config.yaml
d_model: 320
router_score: "sigmoid"
norm: "rmsnorm"
batch_tokens: 131072
Below are experts of layer 4 (counted from 0) of a mixture-of-experts language model. Rows are named router (the router's row for the expert), down (a neuron's output weights, with its number) and show model dimensions 64-127. Each number is 50 + 15 x the weight over its row's rms, rounded and kept within 0 to 99.
After each expert's rows: a language model's description of what the expert responds to; "comes before" lists some tokens at least twice as common just after its tokens as in all text. This comes from a sample of Wikipedia text that the model never trained on. Tokens count by the router's weight.

# expert 30
router:55 70 55 43 47 56 73 37 53 84 47 46 69 46 41 39 51 55 67 63 45 44 48 44 85 38 29 43 30 41 68 56 44 53 62 66 59 37 51 23 28 73 88 60 58 33 70 66 57 55 60 38 72 75 54 47 74 39 51 38 05 40 72 59
down0:38 39 70 61 73 32 31 51 64 46 53 66 43 24 65 49 39 43 30 33 33 37 07 49 53 48 41 68 57 17 10 54 14 37 56 62 29 65 38 29 55 32 35 43 65 24 59 59 49 43 63 48 62 52 48 46 53 53 42 28 41 27 63 66
down1:66 45 60 54 84 74 58 43 49 70 51 56 42 40 59 45 38 22 47 23 34 53 40 19 89 55 64 24 53 61 40 55 72 36 38 34 53 48 76 51 57 83 19 43 60 28 51 62 89 51 42 57 67 72 57 56 52 45 36 50 41 35 77 48
down2:52 39 33 75 37 58 51 41 47 44 47 47 52 34 46 61 48 36 65 35 32 52 49 29 36 71 08 43 62 37 56 63 55 66 47 49 38 59 64 70 34 20 43 47 18 47 52 04 78 51 54 51 66 64 82 39 48 47 52 61 42 25 55 50
down3:56 39 45 54 39 55 62 38 41 30 41 49 48 73 55 42 45 58 27 34 60 70 27 75 43 34 35 21 80 57 49 34 19 41 51 65 48 49 41 39 48 46 44 68 47 64 14 51 61 29 52 61 41 42 33 37 50 40 30 38 37 69 57 50
down4:64 42 64 42 36 60 58 18 44 37 38 31 72 58 64 46 24 83 49 79 57 35 35 59 56 31 60 60 39 87 53 53 53 46 73 35 64 54 54 43 24 75 70 44 57 78 68 41 61 44 47 50 64 31 43 58 52 52 45 83 61 42 40 67
down5:53 40 61 68 47 62 72 30 80 59 80 46 63 48 45 35 77 69 59 32 28 68 64 23 52 27 72 24 52 56 43 49 49 48 43 39 63 45 38 57 44 51 21 53 34 47 46 42 60 55 51 36 39 48 89 58 68 91 36 51 40 40 34 18
down6:54 34 21 50 52 64 45 46 26 57 72 42 31 54 58 35 67 28 35 65 43 45 17 61 39 58 26 27 40 47 71 55 63 51 55 62 65 40 43 56 46 50 29 31 34 52 51 73 24 32 71 58 63 45 24 49 21 41 47 34 49 63 52 57
What it handles: Digits inside numbers. Digit pieces continuing numbers in tables, results and dates, such as 6,62-3, 0.51%, 19-89, (20)10.
comes before: " |", ".", ")", "%", "°", ";"

# expert 21
router:46 42 34 51 54 48 73 32 41 44 48 41 53 47 27 41 62 75 55 75 56 47 37 46 57 43 24 67 52 64 54 51 49 60 49 54 76 47 58 25 38 68 66 59 44 42 38 49 48 31 45 31 58 65 92 44 95 45 58 51 06 71 61 59
down0:34 58 20 63 72 54 79 64 38 54 56 57 55 19 63 72 55 74 65 63 32 57 23 41 26 37 55 61 49 39 78 61 54 59 28 55 40 46 45 47 40 46 47 50 58 31 37 75 66 54 60 24 48 60 63 64 55 31 68 42 58 51 49 29
down1:56 51 66 56 38 33 36 33 29 51 34 39 40 30 59 40 62 23 39 36 58 40 97 71 52 50 62 47 37 44 53 39 15 59 44 59 31 43 52 56 50 56 72 43 68 44 69 62 28 81 54 48 53 68 47 40 67 51 46 27 75 71 22 59
down2:57 17 51 51 59 52 36 45 51 10 27 51 48 78 62 80 71 51 41 38 67 59 91 52 52 45 68 55 28 43 69 70 76 40 45 38 44 59 41 39 32 37 79 43 59 61 51 25 50 74 56 60 49 54 89 55 58 35 58 68 20 39 57 57
down3:41 60 35 70 35 64 17 85 48 64 54 39 57 51 56 27 31 58 39 67 37 75 47 51 38 42 69 48 60 60 55 49 48 63 56 36 77 40 70 61 39 35 52 51 29 65 45 38 32 76 52 45 50 52 74 54 60 54 41 53 36 45 49 41
down4:34 68 51 18 48 89 61 44 42 58 40 64 49 66 76 43 68 18 47 48 55 43 38 64 45 47 52 45 40 67 58 51 55 53 32 57 70 48 40 35 67 71 58 36 41 43 43 34 54 53 58 48 34 41 44 58 79 62 50 41 54 34 68 48
down5:37 43 73 49 42 52 40 67 27 33 58 65 49 46 43 09 54 49 59 69 52 39 21 29 79 63 66 84 36 45 41 57 39 41 22 45 47 36 40 30 57 34 52 45 38 80 51 32 60 35 48 28 42 47 58 49 29 31 50 31 47 39 58 61
down6:46 36 67 65 55 51 37 69 60 46 43 45 58 28 57 46 56 79 57 45 54 62 73 50 65 68 51 68 87 50 56 14 43 39 57 62 37 38 51 55 31 15 48 53 28 58 35 67 31 61 41 50 57 59 64 57 46 32 28 22 65 26 38 47
What it handles: Commas, closing brackets. Commas, closing parentheses, semicolons and brackets after names, places and numbers, as in Winston-Salem, North Carolina and (2).
comes before: " and", "\n", "-", " which", " 19", " but"

# expert 17
router:43 83 48 50 62 51 53 33 53 43 34 40 63 56 22 53 56 67 59 85 30 52 48 45 58 62 39 45 33 57 45 44 48 68 55 61 63 34 52 51 24 57 62 42 57 44 30 54 67 52 57 28 60 47 61 48 45 29 37 41 17 68 69 54
down0:21 71 75 38 39 94 53 65 53 53 74 68 50 21 33 59 48 29 61 50 34 39 32 49 66 52 52 20 28 50 58 73 64 66 31 57 38 53 47 61 43 46 61 34 47 46 56 52 27 61 42 41 46 66 63 67 34 32 65 34 39 52 72 79
down1:54 71 28 42 67 70 33 62 24 40 26 68 53 75 46 45 63 36 51 66 39 47 47 92 42 57 49 56 55 74 51 21 29 81 55 60 60 24 04 49 68 45 90 42 38 41 48 50 65 38 63 66 73 42 44 47 72 42 48 46 42 82 58 43
down2:38 46 65 39 77 40 43 41 48 30 39 63 53 25 54 44 42 49 49 47 47 41 75 61 46 48 49 37 58 64 56 51 39 49 46 46 47 49 10 41 59 82 53 57 40 38 38 51 49 68 64 61 37 37 24 64 79 34 60 26 55 28 33 50
down3:54 52 37 38 39 52 56 47 54 50 42 46 22 81 46 60 49 49 50 20 76 64 43 62 56 64 52 35 46 81 41 45 30 34 26 55 56 57 67 60 51 56 49 65 78 80 60 56 47 69 25 40 29 33 29 46 36 47 33 35 44 56 51 31
down4:43 51 50 22 36 35 27 50 34 33 41 54 48 78 56 48 63 55 50 44 66 50 35 42 71 53 37 19 60 37 69 53 75 59 42 32 58 47 41 48 53 16 53 45 51 00 68 56 60 29 59 60 23 76 69 69 60 59 43 74 57 52 55 52
down5:73 47 50 48 49 53 64 42 66 69 88 63 42 08 57 31 77 71 53 67 56 66 68 45 55 42 48 56 65 43 71 65 34 46 50 25 63 36 60 59 41 41 39 61 55 66 65 55 48 57 40 57 40 65 43 35 63 49 58 36 45 48 32 50
down6:73 48 61 47 55 63 61 43 69 57 41 37 46 37 70 29 60 88 67 47 47 23 53 53 36 44 41 38 74 64 51 45 60 19 46 36 42 54 34 63 66 50 36 12 48 30 70 58 30 65 49 49 51 45 61 22 46 56 71 78 66 58 43 56
What it handles: Plural s endings. Final s marking plurals and word pieces (attacks, colours, Settlements), plus nouns like School, College, Association and the percent sign.
comes before: ",", ".", " of", " and", " in", " were"

# expert 36
router:34 77 28 35 58 46 61 39 39 40 42 40 66 49 40 59 55 69 49 66 49 48 47 49 67 47 42 40 41 40 63 69 50 71 67 51 80 48 20 37 50 48 46 59 46 56 46 13 46 58 54 32 50 39 64 31 78 33 33 66 38 51 75 54
down0:55 40 58 57 17 31 55 72 32 48 35 22 53 77 72 41 65 39 28 50 35 59 56 42 85 64 42 47 51 62 51 81 52 44 65 50 42 27 44 51 50 49 23 51 70 48 29 67 68 56 20 35 48 12 40 22 59 25 60 29 33 62 56 84
down1:61 73 66 82 59 34 25 14 80 52 48 70 55 44 50 31 08 37 41 71 38 55 64 47 72 58 49 58 76 46 47 45 45 50 42 53 48 34 53 85 78 72 31 55 56 40 58 68 60 61 73 56 73 58 62 39 54 47 46 38 27 56 59 47
down2:53 50 46 33 60 36 82 50 46 60 47 43 37 44 31 47 18 35 51 47 44 61 49 52 74 43 59 56 53 62 48 62 68 79 39 51 31 71 68 64 48 42 31 98 86 57 43 71 58 58 38 51 34 55 48 53 76 86 68 43 25 43 66 56
down3:46 40 17 31 58 74 41 51 54 43 29 27 50 59 38 36 72 45 54 40 32 45 69 42 55 08 52 64 25 45 31 85 66 42 43 17 38 54 60 30 44 42 53 46 51 38 63 80 57 50 46 48 70 48 34 36 49 70 49 58 41 60 44 35
down4:44 34 40 72 34 40 38 28 44 55 60 25 50 27 40 24 52 56 45 50 62 52 43 66 40 48 43 72 78 46 27 23 39 94 76 60 48 39 47 46 47 51 47 64 57 64 52 47 64 44 64 48 50 72 59 53 37 41 62 61 29 20 21 53
down5:39 33 70 37 37 56 58 49 32 64 38 49 38 50 66 38 44 53 45 56 44 60 42 47 48 37 44 36 24 27 18 50 47 27 27 72 63 61 73 74 55 27 47 58 30 49 43 36 34 49 70 48 49 48 49 62 91 50 63 60 20 58 21 58
down6:43 57 42 73 53 37 54 64 77 49 83 32 37 41 60 30 27 76 58 60 21 31 54 43 58 42 75 61 56 72 52 68 70 44 64 64 51 31 35 45 37 51 37 46 32 24 20 64 11 64 55 75 69 31 52 47 71 53 75 49 47 39 76 50
What it handles: Plural and -ing endings. Word-final inflections such as -ing, -es, -ies, -ers, -ance, plus apostrophes, closing quotes and percent signs.
comes before: "s", ",", ".", " of", " to", " in"

# expert 31
router:43 71 63 47 34 36 89 49 66 35 39 52 61 49 27 52 56 81 71 68 46 44 50 39 51 47 56 61 30 45 34 51 45 65 55 57 61 30 74 53 45 69 54 44 52 49 50 47 45 35 50 48 67 34 61 54 85 34 60 59 27 43 61 30
down0:51 58 54 75 51 52 23 64 43 45 34 48 41 61 57 65 59 34 51 60 56 35 69 44 24 58 53 49 46 51 46 30 28 71 54 61 35 37 46 56 57 81 31 33 47 67 80 09 53 66 34 37 34 56 32 69 64 38 62 60 52 60 37 61
down1:63 23 42 52 47 48 41 69 71 55 60 08 47 45 53 55 42 47 65 27 64 76 51 22 71 48 55 56 34 59 16 51 39 53 38 88 57 51 28 47 51 59 63 54 43 67 45 49 53 44 65 63 45 60 35 33 56 51 47 48 45 83 37 31
down2:53 54 49 47 43 63 50 72 75 46 37 52 47 72 66 74 39 61 31 76 65 35 72 72 60 70 29 79 65 39 32 30 53 34 53 54 47 56 64 51 48 20 39 52 73 75 46 61 42 46 46 45 63 85 46 11 38 58 42 24 50 68 55 48
down3:47 72 42 50 72 44 59 51 24 49 55 52 67 67 49 43 70 40 45 62 66 65 54 58 59 32 38 22 74 36 50 51 55 59 65 42 43 41 41 75 35 62 66 30 73 52 63 41 44 82 72 50 44 99 21 55 76 37 39 43 62 43 27 54
down4:65 32 54 37 47 29 38 68 49 51 46 60 29 50 45 63 48 48 44 29 32 61 50 39 49 56 43 38 56 73 53 50 53 70 41 48 33 55 67 49 49 56 58 42 64 53 59 43 48 61 58 45 48 66 32 20 34 41 33 49 69 33 42 53
down5:64 51 77 34 46 36 48 47 43 62 45 80 60 53 70 44 41 68 69 66 87 27 29 45 47 53 30 70 31 48 39 57 85 35 50 52 40 53 60 58 71 55 60 58 33 42 47 22 50 61 27 31 50 61 56 72 60 14 48 36 45 64 18 49
down6:63 44 48 45 73 37 62 10 38 45 43 22 67 52 30 30 89 46 14 37 72 38 82 69 29 43 64 05 42 45 50 48 40 31 50 51 47 54 35 63 55 56 24 24 64 37 71 40 55 20 43 30 50 51 47 49 76 50 41 47 87 54 37 67
What it handles: Pronouns and time nouns. Subject pronouns he, it, she and time words like years, season, month, years such as 2011, 2024, and table dates.
comes before: ",", " |", ")", ".", " was", "–"

# expert 20
router:36 42 42 42 95 56 55 48 54 47 36 20 48 44 32 55 53 64 58 73 30 42 34 41 63 53 28 52 13 58 58 34 40 85 63 50 88 60 46 31 52 55 46 50 42 56 36 49 57 44 45 48 90 46 55 30 67 25 43 46 43 74 59 48
down0:23 41 42 54 45 59 66 52 50 39 52 38 69 29 52 56 46 55 50 27 68 90 50 20 44 26 27 48 33 21 69 40 50 70 57 63 54 70 65 69 39 39 54 67 46 52 51 82 51 39 53 65 33 17 54 42 62 67 28 56 39 37 44 47
down1:26 60 54 61 44 57 60 53 59 63 48 49 39 44 34 43 46 53 36 54 46 31 39 72 67 44 58 36 27 79 60 36 24 50 58 38 62 44 30 46 47 66 43 23 57 75 57 37 11 59 43 69 63 73 44 65 23 32 33 28 72 54 57 56
down2:61 10 41 41 43 40 73 61 67 39 50 32 62 57 38 44 20 40 58 17 56 58 56 46 53 62 45 56 38 36 77 25 51 48 41 38 64 62 58 43 68 32 58 27 61 64 47 25 41 51 46 54 25 68 66 42 39 11 44 51 76 63 30 57
down3:39 28 59 63 43 52 22 48 68 54 48 45 56 33 51 52 41 48 54 69 44 44 64 26 42 53 56 29 47 19 43 33 45 59 68 50 30 64 50 59 74 55 50 42 41 21 46 40 58 51 66 50 56 52 85 70 54 68 57 39 33 47 38 47
down4:32 30 52 70 36 52 37 64 47 53 25 17 35 42 69 58 83 48 43 38 58 44 77 44 41 70 21 75 45 59 53 45 44 43 67 43 56 70 34 25 48 61 44 12 53 77 39 30 39 76 56 27 67 53 63 11 29 34 68 45 73 38 52 55
down5:60 71 80 44 31 34 42 71 41 43 73 51 48 63 66 47 37 39 16 55 46 31 67 60 50 34 81 37 90 49 49 46 67 28 62 89 41 49 34 52 62 52 43 57 32 41 47 67 38 52 40 45 37 39 47 81 53 62 46 45 42 73 30 62
down6:35 56 31 46 49 40 53 21 47 46 30 47 34 61 78 69 52 50 57 34 36 69 45 50 45 25 75 55 41 46 55 85 53 21 65 54 59 64 69 77 33 50 67 49 59 75 33 62 54 60 57 48 50 51 76 43 32 48 68 28 75 48 48 76
What it handles: Coordinating conjunctions. Coordinators and, or, & and /, plus was and newlines, in lists, headings and tables, such as Early and personal life, e.
comes before: "|", " ", " the", " a", " re", " was"

# expert 44
router:67 52 49 62 64 48 82 48 50 56 60 35 70 60 48 47 47 66 52 59 28 50 20 46 50 69 49 67 24 56 55 52 45 65 55 55 66 55 61 24 10 69 87 53 51 49 34 41 58 70 37 42 64 46 56 16 75 33 44 32 09 45 47 64
down0:58 68 53 61 49 28 43 63 29 38 90 48 56 36 51 62 24 61 34 61 59 43 62 45 40 42 51 47 45 50 65 82 83 68 63 64 40 44 33 67 42 88 27 71 58 39 47 47 55 49 71 43 64 61 49 75 83 50 64 55 43 49 58 57
down1:60 62 45 67 29 40 68 51 30 64 49 47 54 51 28 36 50 39 60 31 45 37 46 48 29 54 47 42 76 49 28 69 23 52 35 70 44 67 33 48 76 75 43 46 62 56 50 46 51 40 56 51 61 33 38 50 65 60 66 38 54 47 57 53
down2:71 30 46 63 53 28 57 62 42 38 54 77 69 42 58 29 49 70 66 31 63 70 31 70 45 44 52 33 44 59 42 34 27 51 47 74 37 37 77 59 44 41 63 46 76 49 46 71 52 41 52 39 59 35 53 72 67 53 44 72 45 71 76 52
down3:57 43 28 50 62 51 33 36 65 49 29 26 51 16 76 31 60 55 51 45 46 55 57 55 59 76 49 48 23 50 64 52 46 20 68 48 51 37 31 39 38 89 65 82 43 48 60 35 40 57 43 46 38 63 71 25 90 47 38 22 38 54 58 54
down4:49 63 31 46 58 63 49 59 63 58 36 21 60 46 46 64 53 55 56 34 83 75 53 28 63 54 31 22 72 41 71 48 41 52 43 40 74 74 32 48 44 37 43 40 48 77 63 44 60 69 24 59 71 42 70 25 41 69 34 50 39 36 52 48
down5:11 66 39 56 31 30 55 45 37 27 49 42 71 65 39 31 32 23 30 41 73 49 37 44 41 41 68 71 63 27 58 46 42 60 73 55 62 56 50 68 49 69 44 67 48 45 56 48 69 47 79 30 52 50 70 38 36 50 49 28 63 20 48 72
down6:50 82 42 44 25 47 40 62 57 48 76 47 40 54 64 16 61 66 49 46 61 21 66 74 35 73 47 29 38 59 43 57 61 62 66 62 26 71 39 45 76 33 61 21 45 28 35 23 66 23 38 58 44 39 17 53 87 81 59 62 51 60 32 27
What it handles: Adjective-forming suffixes. Adjective and noun suffixes in academic or descriptive text, such as -ic in Scientific, Electric, domestic, -ical, -ian, -al, plus University, research.
comes before: "s", "ic", "a", "ation", "ly", "al"

# expert 24
router:64 58 36 37 47 59 80 35 46 70 41 47 56 61 24 32 48 60 54 43 41 36 54 55 75 61 50 38 12 41 61 81 44 62 47 53 53 44 33 38 29 56 54 59 63 32 56 17 64 42 44 41 69 71 62 35 71 29 43 52 32 53 60 55
down0:59 26 44 61 43 49 71 68 60 41 82 86 64 49 30 38 57 47 58 50 38 67 61 66 53 53 48 58 67 59 64 23 62 49 44 51 57 33 45 54 28 71 63 64 57 54 48 36 44 60 65 47 38 40 20 57 51 48 45 39 59 19 60 49
down1:29 63 36 36 36 43 49 66 34 49 57 50 71 48 46 41 22 57 36 53 49 55 38 27 24 67 60 50 54 52 44 48 85 49 32 68 44 51 52 57 52 44 50 53 47 62 66 65 59 32 56 33 31 34 48 23 41 39 45 59 42 43 64 55
down2:43 45 49 31 45 40 54 43 40 55 36 58 39 48 59 58 33 59 52 09 42 50 59 50 56 53 59 61 76 69 07 48 55 66 50 49 63 44 53 59 73 83 48 41 61 45 63 69 48 40 42 52 78 48 32 57 52 55 57 43 50 70 59 39
down3:66 09 42 76 21 54 65 49 57 38 31 46 33 59 78 52 39 76 48 49 58 31 55 67 28 34 42 45 61 24 71 38 57 20 59 81 42 28 43 52 38 51 64 55 60 53 31 73 33 59 49 78 56 58 22 44 39 52 45 61 50 37 47 38
down4:68 25 36 64 74 45 44 56 57 33 22 37 07 49 69 47 53 68 42 47 44 59 21 30 65 39 35 87 56 38 37 48 15 44 71 32 72 50 37 63 47 73 71 60 89 63 64 70 61 40 55 31 56 40 65 48 42 58 60 42 41 67 23 41
down5:41 61 49 38 48 56 53 61 44 41 66 51 73 52 43 44 56 70 42 72 28 26 58 55 63 42 57 45 56 48 30 48 62 17 70 92 56 49 21 48 67 60 32 56 54 35 52 46 62 50 59 78 22 63 88 40 73 38 64 70 44 41 03 32
down6:38 52 66 48 29 65 42 48 64 47 67 87 58 51 29 25 35 65 38 53 54 03 60 41 52 43 92 88 52 63 29 49 58 52 66 51 46 69 36 48 31 41 46 71 24 49 64 43 33 50 63 45 30 76 59 52 51 38 47 60 40 47 55 68
What it handles: Name-ending syllables. Final syllables of English words and names, such as -od in Good, stood, -land in woodland, -ow, -ick, plus em dashes.
comes before: "s", "er", ",", "ing", "e", "en"

# expert 25
router:45 65 34 50 50 39 73 48 45 59 50 27 64 55 52 59 52 60 36 61 28 47 50 49 42 43 31 57 43 50 59 67 46 63 44 59 85 36 66 32 36 58 64 51 47 60 59 34 68 28 46 38 66 54 50 46 81 22 45 61 33 49 62 61
down0:49 31 48 60 74 38 35 83 57 34 42 37 41 61 37 43 21 70 49 55 48 48 57 73 64 43 56 70 78 44 57 60 58 49 39 62 57 45 43 62 81 52 46 46 39 47 54 55 47 20 86 98 36 59 50 72 61 30 60 37 59 76 37 45
down1:21 47 51 37 50 43 62 00 38 69 42 32 49 48 43 29 41 36 41 47 23 70 29 59 43 56 51 60 59 42 60 43 55 47 43 56 27 34 52 32 31 23 49 44 41 37 69 25 63 56 50 38 41 51 52 48 25 65 64 20 47 48 24 38
down2:42 43 54 58 17 37 42 44 69 51 31 41 46 54 55 75 41 59 44 28 65 49 58 71 60 26 58 51 73 60 65 39 69 47 81 42 45 36 45 64 39 41 40 35 55 49 61 57 32 35 78 73 38 36 64 32 33 21 62 46 75 17 70 71
down3:48 34 57 82 40 44 69 74 42 53 40 38 66 81 29 30 54 65 66 28 66 68 75 47 40 42 37 60 27 66 32 37 66 56 33 68 32 55 60 51 29 55 48 30 33 70 46 56 59 47 17 52 59 60 52 42 30 76 61 55 53 45 68 61
down4:70 20 62 30 84 12 36 54 43 47 59 65 42 35 47 80 67 73 77 43 57 35 44 44 58 55 61 39 37 30 44 50 46 45 56 51 36 27 42 77 68 72 52 49 59 48 39 63 31 61 48 26 62 43 60 74 68 69 69 68 47 43 61 63
down5:69 28 31 59 60 68 63 48 50 54 36 38 58 50 51 48 79 39 77 70 42 52 20 46 45 44 32 67 62 25 36 32 56 61 67 68 18 56 71 79 59 22 62 67 35 61 51 59 42 64 46 67 78 53 41 61 23 49 63 49 55 46 80 46
down6:45 67 42 70 55 38 33 61 78 67 58 63 48 45 58 21 18 62 37 52 40 53 26 48 52 35 32 27 35 47 55 63 45 55 39 47 54 59 50 37 41 40 73 61 49 66 61 49 49 65 68 30 14 40 43 36 66 68 49 18 63 58 20 32
What it handles: Word middles, headings. Inner pieces of long words (corri-d-or, ear-th, ide-ological-ly), section heading marks ==, table rules, and words like War, state, most.
comes before: "\n", "er", "ing", "ly", "or", "ment"

# expert 14
router:62 69 46 40 73 41 83 28 50 37 34 37 64 41 47 55 53 51 27 81 45 63 48 60 68 47 57 30 21 52 56 50 59 54 49 38 60 22 55 43 33 57 52 44 61 51 45 66 53 56 58 40 57 50 44 26 95 21 54 53 26 70 71 49
down0:67 53 50 67 58 95 50 56 60 61 65 41 51 36 35 34 26 40 48 52 70 52 29 54 46 32 50 81 53 43 53 51 63 71 47 47 33 40 39 72 33 34 58 32 29 52 36 74 60 52 17 55 34 64 64 49 38 29 62 67 45 51 35 56
down1:51 64 57 69 55 58 47 25 55 76 67 43 74 63 54 35 54 45 46 07 53 30 27 57 48 60 81 48 56 46 21 62 12 57 29 55 57 33 30 42 43 19 44 37 45 34 44 57 47 44 53 51 47 69 70 70 34 44 61 26 36 35 25 39
down2:22 61 18 29 44 35 43 34 40 41 36 59 53 25 33 16 78 60 43 65 51 56 29 54 62 65 36 29 47 81 65 65 52 63 56 38 61 32 57 34 66 49 36 46 65 53 40 51 71 72 37 59 66 64 33 18 52 34 70 54 58 38 66 78
down3:61 41 64 62 32 33 38 19 82 55 69 79 65 45 29 61 54 61 52 47 47 56 46 52 55 53 59 43 69 73 27 69 34 47 34 63 46 67 55 56 44 41 61 46 48 40 59 61 38 48 36 57 42 57 43 54 42 61 49 47 71 70 34 38
down4:68 53 36 46 50 51 43 56 45 71 57 57 51 23 35 80 53 36 62 77 39 52 67 50 38 52 89 57 63 63 16 48 40 44 58 40 33 47 40 50 38 40 38 59 68 58 47 58 43 73 48 58 74 80 47 72 67 19 41 49 28 61 45 51
down5:61 40 31 43 68 60 49 57 77 59 56 31 56 42 42 60 67 31 64 32 48 23 45 47 31 46 31 47 51 64 43 67 50 87 56 57 59 45 62 57 70 46 52 61 46 96 45 02 41 71 69 48 71 44 43 55 37 63 64 44 51 51 54 70
down6:47 64 58 67 71 38 51 37 53 04 42 58 48 48 48 58 35 39 59 30 42 59 50 61 55 47 38 51 47 76 57 47 47 51 47 53 63 45 55 52 58 54 57 48 27 73 53 50 43 01 51 53 50 51 43 71 51 53 43 67 61 85 51 47
What it handles: Determiners before nouns. Articles and possessive determiners opening a noun phrase, mostly the, a, The, his, their, its, after prepositions or at sentence start.
comes before: " ", " first", " f", " re", " p", " co"

# expert 15
router:44 72 33 20 48 31 70 33 44 47 33 52 52 58 39 47 68 62 52 68 35 35 46 62 58 64 45 50 40 53 54 58 47 51 41 46 60 50 47 35 43 40 42 54 34 29 68 46 56 35 34 46 71 51 49 39 51 25 40 44 23 65 61 46
down0:44 43 38 48 30 61 47 39 54 59 73 31 58 31 45 56 53 35 61 72 61 36 33 25 38 65 54 77 25 31 08 69 34 36 52 51 63 41 45 54 50 50 56 58 44 48 25 48 23 56 55 20 52 26 51 65 58 46 71 35 53 60 43 41
down1:46 46 44 58 47 45 50 37 49 80 44 54 58 53 51 51 42 26 35 78 50 49 21 48 72 37 79 22 48 49 50 59 46 58 32 23 54 38 40 44 53 32 51 51 61 48 44 36 39 83 78 52 49 67 30 44 57 25 39 20 31 62 54 46
down2:36 39 57 40 30 41 45 47 48 35 73 35 55 46 53 55 53 40 54 68 48 52 59 59 64 55 38 45 56 55 45 32 50 34 46 60 47 55 69 56 39 55 57 47 36 43 61 68 40 79 63 69 60 39 70 67 03 42 44 84 27 31 63 50
down3:37 67 51 52 49 36 17 67 43 54 35 30 47 54 49 38 81 78 78 66 51 69 65 50 13 71 47 27 38 50 29 63 33 45 50 47 42 81 40 47 55 30 62 42 47 37 36 50 31 55 58 32 65 37 41 51 52 53 42 52 34 48 40 49
down4:52 32 68 32 50 64 37 49 53 32 56 35 43 60 35 54 28 61 68 73 57 37 40 29 48 49 76 32 55 47 05 69 50 66 40 13 45 44 66 74 68 45 29 42 53 46 62 28 33 31 08 08 75 50 51 59 27 54 46 64 17 47 43 52
down5:52 54 47 31 15 64 40 62 34 32 44 40 59 28 33 62 51 45 64 49 51 37 30 58 53 35 97 72 63 34 54 74 58 27 23 21 40 56 68 50 57 22 44 55 27 30 40 21 49 41 49 65 70 40 44 65 25 64 35 55 56 23 57 55
down6:64 44 37 38 39 36 55 60 36 77 48 54 48 55 48 54 41 60 32 47 45 31 27 49 57 47 58 41 44 58 45 93 48 33 34 65 68 56 31 59 47 65 39 32 55 35 67 23 50 31 59 46 27 27 57 42 77 77 49 46 47 36 72 35
What it handles: Word-final suffix pieces. Last pieces that finish a word, especially names and places, such as Mac-Evo-y, Poli-ce, ancest-ry, -ity, -ence, City, shire.
comes before: ",", " of", ".", " and", " in", ":"

# expert 39
router:44 58 36 41 49 49 76 32 49 41 29 22 84 52 54 39 67 70 59 50 40 35 42 42 51 52 52 67 20 53 54 28 38 65 48 51 70 50 52 27 33 59 71 62 35 53 66 44 54 39 44 40 58 65 81 31 64 38 50 36 19 54 45 40
down0:24 86 64 52 48 39 51 28 40 57 70 60 74 14 57 56 78 58 55 34 51 32 64 25 45 30 40 42 60 42 73 55 38 48 28 65 67 44 47 48 34 46 46 54 58 61 16 65 69 45 53 58 26 73 75 52 46 54 65 55 75 66 70 32
down1:48 70 41 57 65 46 64 57 43 51 53 23 56 51 46 54 65 46 58 19 43 47 39 79 39 41 75 61 53 54 70 40 78 70 33 62 66 80 78 27 34 26 63 43 23 59 33 25 39 39 28 47 34 35 51 69 20 57 62 63 35 77 34 52
down2:71 35 43 59 66 63 57 27 44 05 30 47 71 40 31 76 14 74 35 49 45 58 43 39 61 84 52 44 69 34 37 32 46 51 70 42 33 36 49 61 37 14 61 54 58 13 47 23 48 70 62 47 50 84 50 54 16 57 55 34 43 56 38 46
down3:30 48 55 49 17 47 53 51 72 62 67 67 43 42 39 61 49 58 60 35 49 44 33 57 42 39 36 62 24 37 41 44 42 49 69 69 31 46 70 33 81 74 40 17 31 39 49 46 86 42 54 47 47 56 50 59 45 30 57 56 24 50 45 33
down4:64 43 33 49 69 58 79 51 41 70 42 40 29 39 27 74 60 56 39 78 60 47 58 47 61 53 32 60 38 46 56 36 58 35 43 25 36 33 68 65 78 54 72 36 41 44 43 62 57 53 61 54 60 50 30 48 75 27 55 45 67 54 50 74
down5:80 68 36 66 21 61 64 60 71 43 33 73 32 53 41 54 32 08 64 67 59 53 61 33 41 51 17 35 62 54 77 52 33 38 50 44 53 60 53 65 60 71 45 36 48 61 49 28 81 94 47 61 41 67 56 48 37 29 52 50 59 65 36 45
down6:72 40 42 63 48 50 58 46 69 47 32 53 60 81 52 72 63 55 36 29 60 65 63 47 27 50 48 37 70 85 52 45 73 64 44 51 52 43 63 60 47 28 41 41 61 68 76 69 46 49 21 54 57 27 56 50 39 68 59 53 49 55 30 56
What it handles: Linking and main verbs. Verbs right after the subject, such as is, was, are, been, received, born, plus in of "Location within" lines.
comes before: " a", " the", " in", " to", " by", " as"